config.toml
n_layer = 15
experts_per_token = 4
d_shared_expert = 0
router_z_loss = 0.001
init_std_router = 0.0126
vocab_size = 2048
norm = "rmsnorm"
norm_eps = 1e-05
tie_embeddings = false
lr = 0.00622
batch_tokens = 65536
train_tokens = 476400000
Below are experts of layer 8 (counted from 0) of a mixture-of-experts language model. Rows are named router (the router's row for the expert) and show model dimensions 0-191. Each number is 128 + 24 x the weight over its row's rms, rounded and kept within 0 to 255. Numbers have three digits each.
After each expert's rows: a language model's description of what the expert responds to; "comes before" lists some tokens at least twice as common just after its tokens as in all text. This comes from a sample of Wikipedia text that the model never trained on. Tokens count by the router's weight.

# expert 46
router:109117135100117079156145174141158150111124081099133121152121119149151107110161158117119167146143139091112155107127074145154131123152127085078138124121145151149102171126125095119133109146128157122151167137072132135154132119124125131132101138139150103137134095086139143143170141151161134145135120124114131143136108197139129116141128121119140068163108118118133159083107113119121102161095134103115113123110147133117124098106100153142117147144130147144102143135129091128080135134086076135150175116172104137147120065108145093129153109147110149083166157154117127107100176149140117104
Word piece right after a prefix like pro, ex, de, or inside accented text, e.g. pro-l-onged, ex-per-imental, de-fin-ed.
comes before: "ed", "ion", "ing", "t", "ive", "ation"

# expert 52
router:128110130118143127122161144098158148099106114105117117124105141147128093126129136123118144158150151118131131107123095112136120118148141059131142121143117136169117174137111115086108090106184109172148125122084128135124126106152157117118122121108177123123124101107165151092125171171133129134140097134141133141134129127136172140098106087138131126149137113080170163115112068133091111145073156084146103118094159092127105098083115130126155083182123131171109112133106116135082142120087133162157155109182156129156158119125140119136127117128086134127130133147118123126129153110079100150
Numbers and years in wiki table cells and lists, after pipe characters or line starts, such as 73, 2011, MF, DF.
comes before: " |", ".", ";", ":", ",", "–"

# expert 53
router:113118136100110123174147132082118114114123116095118084135102171109153104129147150100116171182162143120103139115120113160140156109117092102133178119065113136163127128168109118080142112103123162163163144144085125138132109088132152096129114090124162106131143093106142138116158141135164118139146098100161097168128107135127173128136134123180152127185102089126139167125119116171118103139132135119167082123092136133103126131103106173136166115126121162143120131163110122127104128108115120119156124105149143135131154104112117102110156111151115120144122154124110164103167139140122093177
Standalone space tokens between words in running prose and lists, typically before a noun, as in slate roof, passenger rail, was going.
comes before: "s", "e", "com", "ro", "ad", "te"

# expert 56
router:116121129131109134152143152103132117111139092111149084148103138147115107113142133095116132160134171136114131126135107130154143107152114110130187114083095155107144141113101134101101105125151142132149148165133133133144078105166145136122088119103171115144117122088132166157145147130120132149145138121158143127178155178157163152115106111117132139154139087083147155119113112117083106120094147113146104172081179139149105103117118151105149141131103100145103098182089117129114122127108123147166129089187061117146140111145116114139136125142112134102139128123111155091138148188088144144
Closing parentheses, closing quotation marks and brackets after titles or asides, plus commas and periods ending phrases, such as "There She Is".
comes before: "\n", " |", " and", " is", " (", " The"

# expert 18
router:107117123140062115109156148109141140120105120103104114119097131160139103090154146114118121141123121106126151151126090128152134117137098114131131121095106162173133108106123115108147104103136169162136131125140124119145098122128163135167115121125174121176101110118160144088137149175129128141105121111139149121145129113127174168128124120138169070151138119099170121110085108149127116170106161093165118142137119164156088104107096146117172122132084163168101114172134083139143167139094095166167138126146161169116180103104145135075135108137106133108159156135152139136131136129118130126
Opening consonant clusters of words, such as st, w, h, wh, seen in outstanding, hockey, wings, selling.
comes before: "or", "and", "ing", "ide", "it", "re"

# expert 37
router:109113126147093130158137157119116146060119122110127117131088142165177140120138153100092166148123131109117134133122106122133135118168124094121137092127103117135126147121119121119116120115131187181136140152087122074145122132135170125141106137086166116133162056122193162152128131130179126165129105083117122133162146154188132167113110121134155120143130118107123173088114118173132098155141163116142111146092178167111129082124134167130137146133122143146130109158089118127121132136118103132124136074133110122157174123133159124134145135123122142133131146133154128117130171151152151130
Line breaks ending table rows, list items and infobox blocks, especially before new section headings; also heading equals signs like ==, ===.
comes before: "|", "-", "\n", "=", "==", "==="

# expert 9
router:089071119138115113177135120130151146117127119134085089114113118197161088128142132099099109158142144115112158093152124113130151075178129106120128114116129173147144156104114095114120113086132132139136169120115144134159120151135119131174112099121152106136155114079157139106137127154131131139144102112150116143096172132152170140123097113110136075137127153125136137106114118142133107149115141073135075147123144120117113115132104144138111110171138159147152158155126078132129148099120127150107162068142165115158153127085130102085143119152068133111139130162153142112128138158131152130
Second-syllable consonant pieces right after a short prefix inside words, mainly c, gg, ar, av: suc-ceeded, en-camped, sug-gestion.
comes before: "re", "ed", "ro", "or", "ing", "ra"

# expert 34
router:118113092102117102170151129097128148096140094128099132172114157151147088122113163087137167124140138128125146088122125140144147141106121111108117138129071135144120132184117094094127139143140140147150192151116142113153090126143124126122087131070129135183158106084177169134141125130121102173157093133117150171148113127163164145118107109136151125162123084133147132127125114145131116145129140108142089165125179127107117104067098156135116095136115159150113100140111107181100153131142127170160131096139124112146136119156150103121132137155130147108138160138119149129153147149155140156
Inner syllables of words in science and species text, such as sho-ul-d, hydro-gen, bi(rds), Raphit-om-idae, O-b-servatory.
comes before: "d", "s", "ic", "tic", "a", "o"

# expert 43
router:130106113113151111130143130117127158104115117119072069143117146111131108119154162079065154161160140102121153109127112152127118120149122127077168073117128155130171152157100133124109120074128125213169160141098133117147129118127168096163120106119145117144146125090118135128143132144131107177146101122153104121130116159134117133090110109177120092169121116096178149128124081147101115124117154121127125173130157142113139120100103147099167144117111125180130121143134110149080158157111137158156148129156128130133119128147130118113137096153142174137127147115115155127141146143139136146
Adjective-forming endings and attributive words before nouns, such as -ed in licensed, -al in conditional, and a, small, large, various.
comes before: " ", " f", " p", " c", "ly", " st"

# expert 28
router:121101145074122141128151132130138139121120122124095131155107135139153122102135155131135141142141145125110099138128101140158152088147126133130133114096127169137145143165089117101093101142120151166133157143092136121195122108140132145144121112123142124173117114098144133144162159163138117131129101104147129184171116164151160133100088111136152088133099126104183150111089101174088082172111134081107101175097165159127097124093121146120120148123126113166107111156091073167121140159111098146131125107133109162127146071152144119118132097132124166131133120129146150150140128151168124116
Middle stems of Latinate words, often after a hyphen or prefix, such as ject, spect, press, script, present, man(ager).
comes before: "s", "ed", "ure", "ion", "ive", "ing"

# expert 54
router:127105099110120126146127147104128142100086102100114105147109176168133081108163161114146152125146151102107134147115115134172126154138124120085134086095127159125108162146092097078091128138116181158128149142107155118125152104138130133138126128100146086189127110125163156106112131165148131123150097124164150152138124144116134150117080113106114128142105107107113117120131100138074131160098139097134117174111164162115104132107135139146120098133140110172083121140119078160085132124120146170140109119153144110129148072124153115066112133168130119119157111155154116142134159119135099137
Root pieces of ordinary English words and names, also Cyrillic letters, such as lockjaw, light brown, orbiter, landing, pass.
comes before: "a", "o", "er", "ing", "e", "i"

# expert 45
router:111108120123118137139163146121171128095099114118116107154119153202160106117120152112091125166179139132106133092137118129158147101142101116115144092117113131115197153148146116124113123114138136120152133183093161131132120071153116122120110127112138113162167135115159151133128155121135113140183103119130117139161144125142120115088138115172161110129125090116153119107099106122103127175077125099150136156123160138134091099128081159084145131167077140144121082141106119150092164126108140143148146111147144091158133101157131123111145129137110144130146162139135129105135180153091130161
Conjunctions, commas and relative words joining clauses or phrases: and, or, that, which, but, because, while.
comes before: " the", " ", " he", " it", " a", " and"

# expert 10
router:119128115098110118106155144073164141094095097115118100148128120142146109082123130089124113150155127120146137153142073165150147125119098122138126105140120156145161161117100123112113131129127179151166130142130162130153105122164155097165125123094138108144145136099137129130171132161126124146113092092121099121150154164135150143117100111158126131190121127090143147127103124136112116127119159127177134143123170160126101102114121165108187124151105119134091104149084119169144121077123103113146132132200110110146134120127109136110128064172128130138150140152098135123161158178148109136
Plural suffixes ending nouns, mostly s, es, ies, ers, plus plural nouns like people, women, children, e.g. ditch-es, comrade-s.
comes before: ",", ".", " of", " and", " in", " were"

# expert 47
router:142118136125138082142147142117134134080112137123137142134109125132151110110150133123114145160162157121117118092129118165112131123114102102115127107125103147144132157129128111084119124140161130185156130160137154122142067130145133122140102118114178122128131091072127144101126129164135107136132124121165128124150170171142125159136105105145140112166131137101163166113119077126051107130060163131127081135110155104114114093088111140095147115172134120148131106139095105171120167116089116131124149096190131092134143096139176119131114119117133154122103146158110131117143133176132106165
Four-digit years after "In" or in tables, and the last two digits after 19 or 20 in date ranges, such as (1992–2003), (2005).
comes before: ",", " |", ")", ".", "–19", "–"

# expert 57
router:116118074125114116159147138114126123095126111112064125134107131118135109132121141124114141146170123115139137113136089118151142089159107120127138075116118171174128156142125110085154133137144157142132158115083138111195113082120129110162141101120133110146169126109148161134131153127124121147125121112151110126119179156152142137098121125154146109172120091093158146088078085133124154131127128121147107157136157122096094097124126134112148139159109131153120133152145091107081152094118109166188138112149101093131149107121153104131176129126103180094127170137110159087169137134124137140
Adjective-forming endings -al, -ic, -ical, -ual within words: cerebral, thermal, agricultural, epic, public, local.
comes before: "ity", " ", "ist", "ation", "ative", "ities"

# expert 22
router:082098129085149153153155115096115169080113104116115071132101132138170103126174161094100144158173136121086119082126108139132151108166141119117127132121116153130111182145133093101111116118165136130131137122136158126139109106149169081124087088098135117139132090119124132143143147138138094148133062102158127130172107140137141138123121126158137132162104083086120163115087113135112110135089150125147117114111149101115118140102119131080158117147122141177106127144138151133108163138119124159137177115142098153126137109096110118095169098165102133091155124129116104124130157120142134133
Short prepositions and word-start prefixes after the or a clause, such as in, at, on, near, de(nsity), ex, pro.
comes before: " the", "c", "f", "ci", "p", "ten"

# expert 49
router:118135130072100120137118137107166160074123101100117152127133114174130098123152155091120144136147146117125138127156137151204153099154117117119110121142111146172146155146145114091116131141150154124143155141122108110149120121145145138090106090110124119160126127098146147098163179144160126115138089088146121139161128148177160177122091087151157098138129115114115147110113140170115120141117153086123134168127135136120109128087126162118151107117082125150104093123096086119091144091104135155129133092131136122109155112061136144110090121112135125088130137162156117084144156135114106125
Middle pieces of verb-derived words before -ing, -ed or -er, mainly in arts and music text, such as pa-in-ting, distri-bu-ted, play, host.
comes before: "ing", "ed", "s", "er", "ers", "ting"

# expert 32
router:139110087090091074139142148104160153084100108104115104159118134169164133108160130095117133166148157124122109139126102118162146136143103103099133118122122139131169146130099125108104134121141134175113147181066142130163100130132129134161121127134130112126128144113116141117138118159166103153145105101159149129151148147133178133115109117156136082138123125116148175079089097132090147127078130139109087128128148156113125110092105141086154111149131166143139116142079122144076106112104098131162160128141146068183130113106137101122128132119116147125127130130127174099126140161128100149
Past-participle and verb endings finishing a Latinate stem, such as -ed, -ated, -ified, -ing, in dissatisfied, exacerbated, invitation.
comes before: "ed", " to", " the", " that", " by", "ing"

# expert 24
router:100076143140117119136147152118156094114094099087116108150115162168151114094127151067095135142178156113114141134158117115150152108177126098119156124077111191133139128158124103113132118106151136128123138181096139138150118086142151101135115127136144118148186107114169149111129166130137079124145102133143114158157122140170130132093132125188139102135133132079191130122114104134107124141085129124153094143110140135135118126114122140117135118126075128150104113163139120167124153151095112132156128109140109102116165110154101134120129122153113146131147137154118126078168167148146108126
Conjunctions and separators between list items, names or roles, such as and, commas, en dashes, ampersands, semicolons, in credits and tables.
comes before: " ", " the", " S", " a", " A", " C"

# expert 60
router:111086141088147107155135192061164151115115122111081111135122152152174091097134123104123140127136140106147116146132118143131134129161115092116148094131108119127178121105126126098066113117163163169114135159097126143148127112159148124129099125102144125138125115066141149087171134151145113143165121119125122130150147169175155146129111111152116109137114130113131125122146100130088126117121155114142102162086137147132094116084132163121141135149127138154126079130071136139075152096085115146170150109147136155105154100120159120110114131113126140123119143116123172105175155124144132150
Past participles and -ed endings after was, such as released, published, used, served, plus album and film words.
comes before: " by", " in", " to", " as", " on", " for"

# expert 23
router:117103143114124124103175165118124137072086090131135126166109105147134108134172128145130118135159160104116187099147113107190116115159094095128169114077123161139134142159117080079117091133136148130121119148124130101148092133177144093119128133117151122147167115091128148129110131169153114141147105125126123162116154141148150124078109113149137109122091123106158116112102122177119105151120139094134117157128149159150136147121118126185152128138113140138105129175088122121081119109116144149152155131131141098150132130109116095089126131134106159108120142102157179136151134152140079164
Word-internal pieces like ist, ph, mp, Ch, mb, ff in longer words and names, as in Methodist, Mistry, Cheltenham, traffic, committees.
comes before: "ic", "er", "ical", "ers", "r", "ry"

# expert 40
router:095093147129107126120150154075161121094101052116105104152092151154141107111107153114123134132151136118129122098159095123142130127131104085144140129127127127117150124085090121081095100127137150166171141126098148125125108127157121140144101127119157120146149107081136154156130135161103147140135114136116133107158130179144178135131095101132153113176127137099135155115125114141112129142120181102119142177103145145135080119114120140094179109146135101153098076138083132167131133086123125145179138119175151118138124090134131116123122081161134148132138115128103144089138163150136092131
Endings closing a word before punctuation or of, such as -ly, -self, plural s, closing parenthesis, percent signs, people, species.
comes before: ".", ",", " in", " of", " |", " as"

# expert 51
router:141114147127137125124137134098139139092105107094107101141092168121140143091143153081139127143150134113134130112132094159154137125119121108129122105112123116116110155095118101061107141132131115187138159148101125116136146112148121144146128125090166111149124105070114149116153146143124128130119091111140124137122170171153146176128080080125123101160138094054129151115130091122079124133100124103136133173125134100102114102116158152153163109116118115176111115127067121186110154101124136166153162104170143118115135082132121143132113124129122164122129106149113121097155174110154114131
Final pieces of proper names for organizations and places, often before a table bar or comma in sports tables: Railway, Sport, district.
comes before: " |", ",", ")", " (", ".", ";"

# expert 25
router:117151112117144128114155123115150121105104088128127101175093177140146154114153162111125136126141133092119124110131109149152142115140160113093132106094130101126112189112082114097123144123116117159130138145130124130158119127140104141140128121118167112166137120055134194116151147134122125145145119097150111137138168156129171157113076083104118132159108122094127143096144084129094116143122115117147133198120131119084127084103156133136181111161083122146096142123082138185126162112110121152140131113158164126152144109131122147128103124155110158112108125175140121126142155134118096156
Final pieces of personal names and surnames right before a comma, verb or apostrophe, such as -son, -ley, -ton, Fripp, McIntyre, Trujillo.
comes before: "'", ",", " was", " (", " is", " and"

# expert 30
router:112123097125105078149131153113146141111117115088071090150093145157152104090122163113137146153142119118071158095173099167133175095136091139130128125134111175160162180159103112112062114123142160169154127145133123116132116085165178127178122106122135132126143102130132146147141162132119105155164117087122116119184132151149150128135129139163126082148128135131134167113151135116121129168092144110146115122114137156149142109108113121097158145155099115157131095141114104155128134098142133134139150114144092133124117116124144121131144099187120152139129138131153146132153175122129097121
Forms of be and linking verbs, plus a, an and -ly endings, such as was, been, became, largely, mainly after subjects.
comes before: " ", " a", " re", " not", " the", " an"

# expert 31
router:098075116154141124127144129099151157122114121112086115122101142140134112108150138109110194140145136102105097135145048148134171112117102126108123108117108124150125145135132107106103097129125164155166124131098166134171131109172103128143122116100169121171129099110110154092116132154147129177139091100148128138177112141131130145121132096144186101174126112112128160084139113157130123133141173143134118155070144141162113121101119150115111142140125111151100127168107122158099116123124107141164143115156161149125156102120131115116142102143071136116146165125137113127176146151170097148
Table separator rows, pipes and line breaks in wiki tables, and infobox field labels like Location, Born, Country, Total, Density.
comes before: ":", "\n", "-", "---|---|---|---|", "N", "″"

# expert 21
router:089085107083107117132132156114127112132104093097102139145120120121156119121144156074103140135130138107119169088163123144122149117153105121100138095129107123122153161176097108128127098077152125158136122151092131107156113108161126111145103129096131106153143082098122145125149150128133100134168127126140119141115166147129146180085126113169152132145137095077136166104108107152105083148134141098168105114124144102130112099123137114146140140164098141156089103119125081135108157118110128157163162135151113138174153095138148115095138114138111145107135124133158155125151196153160093158
The words the, The, his, their, its, her and this starting a noun phrase, often after of or in: became the first.
comes before: " ", " first", " f", "y", " re", "re"

# expert 29
router:092143134121134075141146124102139170111081126090109080150134154143175077078180140113125139148149151112124148128124111132149139140164115113118137112121127116133120157103111090120104133116167150139123151138121141145113131099129118133152114126086174126133163106138166159129173146165142110155140098114165117171149112134137195141110115104161132108138099101121142123103128120167088109120102201109138123134136167199127138105098120133145173085113106139179122112124129126137105131106116158154152128101150134116125154070119136125099144088153127152116141125145134095142114128122137125136
Common short verbs and particles like take, up, out, open, hold, plus lone letters splitting words, as in U-p-on, B-y, thin-k-s.
comes before: "ing", "ed", "d", "n", "st", " to"

# expert 27
router:142124133078136092152189136117142109114096099111104113157121137155125130099114135089124139155160135113106126147138103173101126112152093106117131113124126132131115160141107079086121138148141132145184131142128110096124098125143130107153099088098153088127124108113152144135171163141176123130116115093166099142131120173140131170110098104144143103184140102111151152126146120125118105173104138104145109161111156124107112118092127137136156137147144115137107119157063120175114168096079113135122151115196117115160140116114115113123127098135150158114133106133106120134183179134136109129
Country and place names and their final pieces, often after United or New: Netherlands, Pakistan, Canadian, States, York, France.
comes before: ",", " |", ".", "ian", "ia", "'"

# expert 33
router:133112098170159100168132136132142150137105160112090148149098128097149100130130154117125145152128149117151133110131107106194121143168118109111132111116101154169151127135126112117084128091163139172159139125107126123170131134157133123144110118093140091155169142119150146138153123178138118138126093137121144170141136118166168170103104131139130136115115097110117178108081116170104114143126123113104141142114142120135090138117085153101121136139146138142090153128130111156107148098101142188111168115134130119157175080152145102102168105182089138102109168154153135089150130125138131135
Word pieces right after prefixes like dis-, re-, in-, un-, mostly p, il, com, cur: displacement, Alps, uncommon, injection.
comes before: "it", "y", "ies", "e", "la", "ed"

# expert 11
router:104135116085121098160132138102120133115124098131118115181096147124155120073132131100077135167126160108110158130175111129152158107134102096114139086108074154143136173119115089121116145127147150121120139183130119124130101091141175089144111097105157115170143096114129158115136126145122105153144122095182117150119137164147148137145108137174149143163106062124157144127112127132115107135094151116142089122093174132127128142095126130130130142150089117167131086148121109134106112125101117142143186108153098102153137101133125113121156131181119145104124107143115128130180142132114112148
Pipe separators between cells in Wikipedia tables, especially after place names, plus sentence-ending periods, semicolons, colons and closing parentheses.
comes before: "\n", " The", " ", " 1", " It", " A"

# expert 0
router:081081128129135144111123155100147135088076124103120105166071185148161135113153150119141135141145157085116143126163123139181132138149124105135124125108135124135133130104111138088133120128122132154129169141087133130133138143168142133119123105068164137161164146087133155147131137140107132146116130129124137145128167187151175164113101125130128126162125131102104126092136115133067141128096160104132118200122143117105100082091135139128147085138118124159101144148117124171115133136119108177136162094172135102124126086128143149130124117151094142117119157132123156088127146137157119104
Minute marks after goal times in football match summaries, such as Juninho 56', plus symbols, unit pieces and table pipes after digits.
comes before: " |", ",", ";", " (", ")", "\n"

# expert 5
router:151098133117132132127146136113147149101123124131113120149101139126122137107157149063100146166136140125110154140145086112149139105146123102112144109104140142122159132166124105109133137125175134154114133155105163111151118143152113106133108111114154111138156121123122169085143150143094117156155090127149122150166123181139157158148133086149132141143145083113164152079123097158118071152097147116132104150129145129083107114128107170137153152144129176179136109124112132149101122152110087134215097120170106120105141107112129111105123133106109134155158134137123147107136187160109078106
Word-final suffixes completing verbs and nouns, mostly -ing, also -ed, -ation, -ment, as in Passing, according, Running, Operation.
comes before: " to", ":", " the", " of", " in", " on"

# expert 2
router:118108129143132134121145142054152175080104135100081089148123160172197122084123133101101131157138141113111130125142121133122171107172120126108133113122088126139138194136102114119099127126170140117131138176123154119155120141175145123139118108109134111152133096120122145137130164116138115151134103118127121151187128173128164131134098121181170103142125083084144142090134103140109102157127140115124125125116161169112135118119113116098153131160110156171139073151137124144092137123118114126176147130138148143133141101112151127134105121147109137112158168133110140123157158167099117133
Prepositions and connectives right after a verb or clause, such as in, with, as, by, including, during, after; also some verbs.
comes before: " the", " a", " his", " an", " 19", " her"

# expert 3
router:136109138078096092131137133084104130091099108124092108160092180148132116115117142139118144136129168126118113148141121137141184097136104087139107109103127147135153130160109098092115126133138132131150158165098140123136135125127118103123140111124132103177119108095161154100160139154174111124153080107141142168114139128133167159138086095147125140194104108111154129109135139178118134156126155117118104155109148092112110091109096127091146109117146117136081123149072134164126155102117135145159191130143150119136150097110166084113106105117076158122128140144117147125132154149112134140
Word endings forming titles and roles of people, such as -or, -er, -ist, in biographies: Solicitor, Inspector, guitarist, director.
comes before: "s", " of", "e", ",", "y", "al"

# expert 20
router:100121100091095110134134141132120152121114115115081100130125161142121122101154154121114141139179145103120132113121111125128122114125097092092135100103133140161159154143079121103151091105148130177135168143086144089156116093173155129099127148083140079142184119105158145140125123141122119154175093127197123146112173156153141136115115108179121109153126109111186127103145082121098121162132158133139058146099144137098109127119148137130150123160121129156118136119093136128110124117141130130152144121152110094118138096113138101126142083124093153149128128137106134117132155166125112165
Word-final derivational suffixes forming adjectives and nouns, such as -ical, -ary, -y, -ous, -ative, in preparatory, ordinary, society.
comes before: " ", "ly", ":", " of", ",", " and"

# expert 17
router:132098102067130119165127145115143132103126119089134103102096153145135127110115150126128175172153140110117145066154108136142120128149131105116131104094112158128135168148133090091123133117115142145137165138088137108153109107121134153146117121121157070131133095119096139122120109135153119151136107125128141143141141195139157177144129087142141112134101095116149150120137106155088114154106166104143098175110152111102097119118137177128137131106085116167116094143109118156115160092129138199164171101159123100113154110116152154084164096145131141139160120130122122120155139117112100154
Geographic words such as north, south, west, River, Park, located, -land, -town, often before -ern in "southern Slovenia" or place names.
comes before: "er", ",", " of", "way", "west", " and"

# expert 48
router:128109107110137097132126134110131154129118086112096150143109118143122115107164137139133134125131117137136153090154107117166127065135070108090115117123094118163140139126113084129103089112162116140159151153124135139133128125136119127133110124093123139142120114105168144132160139185124117144136124093150096154137129148163148138124104148119133101157128118129177163113073141175137137125117126083139130132137136145091103082090101176129111133126130148149102143134104133152102127121096064179170167083141137101140166114076163104119139116121094148088134187154166120101142143131168127132
Middle stem pieces of Latinate words after prefixes like con, re, de, such as convincing, conurbation, court, evidence, Plot.
comes before: "ence", "ent", "ation", "tion", "d", "ted"

# expert 14
router:112132101124153101157121163096118149110102100104093126154120131151134136127101136115091141166172169138133154141135133139133150129118134116096132092129084142160125152132110111096158121137118164140145144158097130144197120109131104127158122096112132095169162125070146164113141143164133108138125096119198128146152118126129145149124059115133117120159107115120149179129137111148126121120119129121131086137130155145084105113104119147119142127164113138145086106170092124156125120089123127143153133132173143112199142130123152107136127104147135162088112120142140120101177169177142098125
Mid-word pieces of Slavic, Balkan and other foreign names and places, such as Yugo-s-lavia, Karp-ov, Kir-il, and letters ć, š.
comes before: "ia", ",", "i", "ian", "a", " ("

# expert 41
router:121111078109100105133119143093133152126134091092105088141114167120134107138122149123110156127143138122122127100144133125129156106168070105115130087123129136136163158167126137087096097123159133163138171125102140067141126129147142145126117117128138113151155137117134146142149117137103124147167084130172074149123170166137136132100070120157152124152115113113134145116103108151094100159106145132130122150100154128106105095129116174122135152157127117170125132123091132129079163155123119151129157110143157122120135065140152095131137093137077183113145148154125170106132144133142097174
Adjective endings and whole adjectives like official, general, different, viable, abelian, often followed by -ly, as in officially, generally.
comes before: "ly", " ", "s", " to", " of", " in"

# expert 1
router:095104144096127114132132139106137129108137108121108120151088167140128097105135137112119167143141139127139138114139102120128132081133124095123165104121114134153135165145123082093119077095131149157126141128106140099150118097125158085107108113109180114117149095119174152076140154156169102165138108141154135124108175151169122120102137127154152141159121086101140150097148105122140111135085160089143115149111146156114087078100089165121126108149105127176131134116113066161100144119105137160144122088164155121156150109127111117126153102140115137122167099166090132125158156132134103109
Standalone digit tokens after a space, mostly table cells, scores, statistics and measurements, such as 5, 3-2, 0.03, 7–8 mm.
comes before: " |", ".", "–", ",", ";", "–1"

# expert 6
router:126081132110112123125138152092120119086121124090100089145129138134124118103137150094110159157122157098146135129124103155135164118148126103112168106119138151150147172108094107087110107131151170142135125160115147139155126103113135104120089110099174130176133087062099156107135135149151116158147129147158139119134115151144131151134111111127117139176113104094133151091145096130100101143069129109154095165093147116125113096116092149133129134144091097127092147139130096181097146135088128176142124081155129093115176100141131121104161098154115169141133140131101127106128133144121109163
Digit chunks inside model numbers, gene names, reference numbers and numeric table cells, such as ZNF804A, SW1500, #98000676.
comes before: " |", ")", "%", ";", "/", " ("